{"n_experts": 128, "head_dim": 64, "norm": "rmsnorm", "parallel_block": false, "init_std_o": 0.00936, "optimizer": "muon_variant", "decay_fraction": 0.448}
Below are experts of layer 3 (counted from 0) of a mixture-of-experts language model. Rows are named router (the router's row for the expert), down (a neuron's output weights, with its number) and show model dimensions 160-239. Each number is 500 + 25 x the weight over its row's rms, rounded and kept within 0 to 999. Numbers have three digits each.
Before each expert's rows: a language model's description of what the expert responds to. This comes from a sample of Wikipedia text that the model never trained on.

# expert 35
What it handles: First token of a new line or paragraph, mostly list dashes in infoboxes, table pipes and headers, plus words like Personal, After, In.
router:515466511482479531477480497465498494543509479551500531535558512483497480484487547472516481518474459521497478493467515521494494506510467505534481451534522513483496520448469484481520511516451489500508467464530521535503530489461486499509477501
down0:523522478521471476478466464493476540474501465491494495488514474516473503472467475488475452524455498502484514536482496470513519501512515530510526497451527543510488479527512500494539501493476526487480528543488488502489509488473512492529489515
down1:563485483482518480545486504478499462529494483503478481502504494461513460540531492502491480463509497463476501518504465502439461509484542457539486497532532519495501504507506522478481443463539546516458506513488481468480524477501486499521503490
down2:530465532537579506543534493492508502529509513476509534494486530496522538492480458522496474499490481464508461441488470497510518499530487505508476519493468538528506500502504543471493503489521490503555499536487492468535530489504479511511494539
down3:468500461496520479521554487471487503484490500523521500514484532505478551492507553498510502503489474501514500542543489521469479528518496516504566496526508501527449474502550511497508487507489480432490459453501464503472533515542491517448489566
down4:494515508521452508477515505506525486487516503464490465513507469532538490487513453492474459502471527537517487487524500456509535453490429518529478454472493480488487445524496472550504487467480536490547445487504478491513500558520516534527483513
down5:560537493490513553487497488547477522510472510486485476474544513500459486518491537490516517492476467478485482518463469510481448540495472457467522512483506436490459504530480502498504491486476497472530529461510510467485499496501540508504504506
down6:534478520506519466493478538489508514506503520507491500486488495505465526497482483469537496478476503492534524480520481500516478484484501488500500514480493495522515512551562499505506482494475542429457522535487509494468476482511471532484479508
down7:520509539488468506502508497500494525495511497540527501514532464470531487487497477547482478502527488488510528489491524480477479521444500462487511541507497484506521487493521526484474507514506501474510517518496495531562506511505504521453475528
down8:478530504570475481492474520495539531495476522501466446464504495557477540533464480485497522493535515500537475521526521500507479475505508536475476514493511532518525503535515472506511537535527491502471486523556508474538528494505494475490479523
down9:487488525515526496484538491473502506495449516503518480519480506507539511499499472480493485501522520541447507521492537508488478511480460512491470544533485502479532462511493530503486509497476507492480523497507528470545507504493468484509490530
down10:504514482560511504485490503538521446519530500506462547474519531503489492470483472489501517508517492506541522499504515510489512516509533515505508535475481463526527467445474510479515484508463498513478506498479539534514548509492461520529466523
down11:523503490461491497490495514483498500498511479545488513493502496492493522517488501481527478487509452476500455476494540487523469450495459507515515476505470476510515510513489522492515508519490505532535486489540489492494448459514502456533486508
down12:471471558507492530514524537489541490495564474499545522485475535492518518497459474478486524468458500499507550496483526521537485489460552482475504440509513500509473508509490508526479448511525530492505467506488536541461491450515487502480472520
down13:494524500517467506511542504517541512498478480499542470498522512460502529471515466509502542502512532490476543521499484488502494500541503467436469500533483484519514519524491516480533492491520527531463489509473462505541458472502466501447507476
down14:517494497476492506521566486488535496509508531487515488530489460505508509464542479480506465543483481501497534512499492516529530544502500523529482515515492451495517516482517508452531500455476523455539503491472524493543523499520473500560511521
down15:530487504509518495485491542488486527517551485494479495487506469520501486521509491477492488490530478487475502461545463538508544475478510480486455523506526496491469466454513505500511494523489499477461516515459492497523516489503496507500467470
down16:480470472489482519547513475523471500512483492481527487450491487508509506504495497534543503474491506496512499483502502495515513538462502532531522453474495521484465516491505517510498506545468499459515490482515486478496474485539480495486516502
down17:515486468509486526483489505495513545492456532532478500452501501514474479524493502530503526532511500516536526491486483529511499497511506511515460505497511538470500507508515542501539514500538504521562484479510498522526488527493517531472491499
down18:494504439504509493463478494520522483521508481504470467495445499513508491529463542516500509480512512486526492522499481494504455533513465504464505538492473554480468495535504499464499527467505524496463490511528497471510491525530510540506516521
down19:500506489482491505502456474487486509505478505472523536483502490487513498494487535513515474513476524549474438531533500503538486483485505457467486508495517519491507527498512553493510515496518468497477529540473523496472495493489508536502497495
down20:483496487514484510475530522491496461529500487480481507464492482521503485524476541497492456487487523437490501463464486442504571513521503500479466525505506510498513501486517524494509554494526496525497506480496475510484491468531504523496466540
down21:496491454531513531499500539497535446491503521488492507497500478507514504561494514519490490516506483462527482463506504498492506483483482527519521558454480474531515472473490512529477499502478535479552489497472498492497501481501564508479545482
down22:507471506510473542476514508491537489529515506479513461512495496466507512498459463491472513495507506492491520494524535463486493499524442482508496490516499499518499506494451520516480525478508503524565474494444491484540467459483530550443507506
down23:446515470454465501464491515530471488500490503497476492486540508519494542500544534518512475480517478523454510510434494519497490518534472474485488519471500520483478510499480500493504474481545529467505506478490467504522473485446540488501509512
down24:480506492510505497473498476482547455447512547508511508467490537525539533501505507578532486504511485505543507502490449513564501499538466525538480497499467493492520499492527507465527507501498468492518465513506535495539523493521497455488450510

# expert 32
What it handles: Consonant-cluster word pieces inside names and words, often after Bl, Po, Har, such as po-acher, Har-row, Bre-vet.
router:468499507505499516507515481515556504525524486536519491484537529540506487515451482519505496499500496487493498525454549511503521519509477497514458478497552535503523523503485509500482513478461499568468508521541525510519516516500479522496489522
down0:481467483487480480490508469527465518498458530522492520528476511502460528505521509501478513512518503466465504509508487490491488511539486527515521517445465476506453488483512463471475496500513499489473496503472557486473479511521470473493507509
down1:482481498459488522508501477526493501514499477496534506496494500467536515484503494509477497542533466507518483475555481491480500471474504491485549465486544481507497527473514512502470487552478491476501484538502549517508538533509467511473493511
down2:536495483486481467544498489523488557495500518511497505499492544542496503502519491496496494493506485482535471488474446483537500513478483473508494498529454498478492429497526482562505470498472529529471478491464489487498444483518526525509503514
down3:506485515484481498511482518532535515501489460407539516507513487519510507509491511450494517528511530488509493502498427500548517509507496481517521512463531510465492511533550488535525549517520488533489514524496541509502515508474480502494489475
down4:487493491474518512479516481494495504505497506480524509553511502512519538526510454492537531460512474514482470498489461487463495504512527479506511551509569513453521459523517499494452510496473504514528519544499457480472520508513481522525491523
down5:519498484518490481461499521517518476478454505520495528507492478500501499500503521478519488516477483503473519478478503520469525534480492461458515499463465502487469443529512501518510502485510505513483541432514543508533500518503499471547506513
down6:483520498504474475547536535493515480486520485517541524495534555501498491529472525522473526507492540473529514484491494487540462500490529485476522541515476488489496500464508456479480485508515518483514477504522491503540506491479522473495537502
down7:477513502478490479537536512533483533464499471513542501533514472530498529455460515473505531549548426492485540479502481474546540542503495485541505504507491506460474498497465530519468523508489539486520498498489489546529516480504496503507544533
down8:476528546483524515516432489524504528477502509510483507468490496480479500488514501478472507488494539507481521487491500486508506468526455494475529493527504477505522529534524478488541484533491522427539493509500542485450463494471550506492503480
down9:475488450490526444548490495491500521516495508501522507545478515512504516517515494490554510499496512515521487500511486495546467509493498526470494470496477505471517501521552475526425495542495479494469458528526512503554506528478518504510455487
down10:484549551509524479472505468508451514511510515513473502488517441511511495460539471499461522511494478532490475472506536494532526473499498509517495463479487495527465497475493467486527465499504469546486503502485541488497493510487479489502553547
down11:542519542471525513451485470479487510471508491537519476490482465487555530507519464518505474491458478484523517498504463505507510499459498490500551516474539499492576478447477500501455489526501497486448543523492507523516526512507483465526547487
down12:459515529461493512489505506485488525461499502497521459490535484489484488507487464525528553453518531477515547490523485519529503510493530490517551514467535494535493461494488499499490470513514459537536496508490497464516473475508501503495475484
down13:438516504546518457526472529511458537479569516500536484531523509522530479499514490492479502500506500515473482457487491488486561504465507496483496480515526538487520526494514475513524502493486500511496510518516471495528548458521514511495524498
down14:516493495513492502499483498485514489554514543474482454492526500492549565536511490505483496456491509520500492507478501564524473544503508510485466509523536518517547502490457532497497510475480472492483420483479501515477499487524505497500517507
down15:509490482489539495502494495510551541493454484490527506544531530492522478527539448485520485471473507460506450499503497488500534493489516491480502491460501477462512530474488466523487511494471528497492533542515527509513453458480491498482471476
down16:524507486506492499472540481484503501532488535512486449494490453523514507520542503526478524456525501539468500512529494485510502501533519525461437576511481502513447503518497465544514457515533491475488490473498464480534498517481530481508456511
down17:532467503481482501521513534538551522494524510513487522477497503533491519480493545491514548474469538499484481465495521454536491497506450470450480496477526487500491509475504514482544476504519530498503519494488524516478443505498507474494478481
down18:533507461501472498511496453541523477485489508473530527536478504526459538522532436482522496482453426494459468530498546486544508511545496546499478497508502474473495491498506534495518492534487461490487504479496505475510478469482474500528483449
down19:507469498498524513484505498505503514474456497527491508479498509496526488512499515505524514493500491480486525482496519503524506524497521545458537498511476482506501517529473432497495511545476496541498511527520484437454497496482519520494495523
down20:532473516525512511541502544469532501488507504507469509475508456483453508472445523520491487535535591497514551556522484511513498487523494523536444555508458507489475509492502496503515551491533484481536490498512486508513544514492507499498518530
down21:454497475494542515520488490525527437525491521486528513490490492537480533521491551500466478466499499519521487501492532501485503553457490483482500514497505484439496512458561543510520503495446524483476480519505447510493481488485464511497493516
down22:494493457560494489544492515485483535520482542494538497504492470504515500530486462485456480472478507484519520524468543503549503535499495505477519430529512521483457494481502490471476518493514494496518461519499496450496490503495459515468494507
down23:500467511483558524535509486505515505486528486487537502501485480515548467483516464516507516496514530468508509528495536433526539508486486519515540498447497494455521492515492479524533506481524472554506474471467477506477461464535516485486504476
down24:473485468484468503487511489455497523516520481517423476495511512474495500461528502479508453524493531463482513495504508473510448502503486513509517472504485511501499506532471493478500511534489458505467487504523506523512511496535493525539533504

# expert 15
What it handles: Pieces inside personal and place names and common first names, such as Ger-sh-win, Men-do-za, Henry, Louis, Paul.
router:492496505493505477515497487472521522479505503482487505512515519491483479525482479490515496520487483519506491523463516489486554572537492500490473506500510517488537472498477475516474528487477543551493447482534507527550507520513505543505495483
down0:503501483525499484505515487556494484485470486464539490529510489525491492484546521528503474514473523522496529496492500505526516493482507511541493510487511494512478484486484526470516490525501516525520476525513507501505509485510515500486531495
down1:495487470570507485485534530533534495492476498501475498490515509495528555508491544500493477496473536503460485511536515521494562503482479507506508511487498495508521482503492538458482577450486498493507478498524482467528525470467492483478504575
down2:531492496503506502522501522496510481512483506491565501507508522511479475500481499498485512494496504500504534496518504499529541494461477512524471535499531461514499491489471505475506560502484513491492512504476478487528516521496533516525489483
down3:468496446481491481541482509486530507476451514472494533509507445464480460479503508500507493524499546512474515499484498494525511503531495460506481500536485544552498522527520467505520502476470532481514515518533509520499526516502544531491479505
down4:515516540462498499457489521448503508530527445539520473494471506489490464515508500464494495499513507461513472534523484450509537503496524545492500551461516456455490499532517475467475536527472497540476488472479532498468451519518466523443497500
down5:499492554493456519470494521492520458545514518487493460498483493452498513489488495520474503509498497505536507457505484538521496489515438505504505537498540512513506514464537511483487518470509501510515496535521504488494536501534469485551529527
down6:474522486423540454507525438511487495491497524490481505456510485569490491501484549511444482509506518503507432490451503486493502512497553496512480519513477498462499497488481533467541521506524523473513473509488534478464476530448483437492512522
down7:502472461508472476523531529479506457495490492488484514482518475519487495522495477505534430526517546473532525467486495470529470516488491498519471518499494521507491500505470531509484529518526540476473499469491513512506479487525472433491519478
down8:529456482530519553509484511501501511484503502470498502509519500517486546488483540503510521468512512512505517464502487473521527453493499476487500474466515533479532504503546523487470541493533506496498492507519542502475457482531477491493504502
down9:474543520514504538532491457552533538501535517476515486538510498520520497497490503512526475543479532463496512508515461498517517486472527520504514513507519521517468494534468488504512520554493460520528501504490511500492514502542439484492556480
down10:563521500472479469490509483504495504509520473527488497496483523487519567549509486461528518549480526496500443472494475466543482508513479505496512520471504503499492543471506547540487511521490458478495501493514520502533509515490503480513550510
down11:539475503472464539440508467489553446485514479505490522542499512505473515479513550473508524474469476489522498491495530505513507473461527475478503501509519456504489479488538517467505501497515521490479490489520531516530501496518450464538497543
down12:517516491474517514509504473486536483489491542504487478481527482483563515478487495514526481483476479530476517515484498535523513469492537490488562494525513541502495500449488485464501504508482484504503474494526477470522437536496451514491523538
down13:534470490461488526464471473520481493489506465510518490505470488468520491451500463463525522511515449556479519554490455515522508464528539497487525465502504462506520471474494522498466511521456500553506507526502528484474472482515489483514513467
down14:515522487504549512440504494495465477494521555482500461536487517428542504465501460511540517518514489475538544448529468480517500523477469491456476493492514532512462479489511493521474494543441510496486484532480452502467496517500482524519516482
down15:494500520514511496541499511506541491514480483449535476477526528507487491522545476480521512526504558502476520487524484461506484546481519505520488493527475506467473507526433459518487505512480480548460500483512468526548535525526473490500528492
down16:492499506514485487510505483503479522479537477504449538453466527514486516468477483485520512504479510465488495529505498496509507499560495489525485464488514489526506501503474546510523475498492495488544475467498499526485476499509472500536486544
down17:469493534458501491490513507512499481515497444507508487548516531490477516473503441483479507483498437557495497504483513479497542491492524514498517467496459477521531509474473499466529496515535520501512467498483491470498486506464527537477526482
down18:501517436481483495510484524487476485499516503521489479466494499491504493509483526490497484502482504506509466524462500483528454520499473493480511527537547508463470506459508555522498483501495535509483485528499494479494460511487515494499478474
down19:472492513502499524444505466480521510485484447451500497523511500508475517539489478498514472485488463489472507516506466542525477530539563513479552505496509485529522489496457518491536531532533512471506483511480505460469545529494473499458491464
down20:502509473471535485533534500532491506500514491476513510493490441532472502502504465488491480490506490504552519469535450538491582529528536510505492488496529453507519544492492492475508549518500514542487507499476537516521552481461475519454493530
down21:513505502503548490518478520500513540488476530532524491515489467491458504500558516501516487524529501505506490468499504499430462507506473537509485538512513506528470518470514478508499528485497509494486473513476531494494497504496510515492544487
down22:517504478469475517498509508515481539496480492514487484508533505470537479479541492512508491514521480453523489486519504488443516528541540471524479504511519489486507510514474504513489456517491495489474512526499511504442515502511481500504499512
down23:506511475504484506493499457512544497495513505508520502478499499452500485495471499443509512519500487512500481511492514545505499520460522502493470514480484463512533518477485533507515476518494520497459532499469518501510486481459551519505463487
down24:435510535492535512519562505521479478505498499496536506505527547523497449502480506529472490492512558482515509515514455471494505523539509477512504516469555537478468489474502506470537455458473514488516489498488551514524521507456482464480522562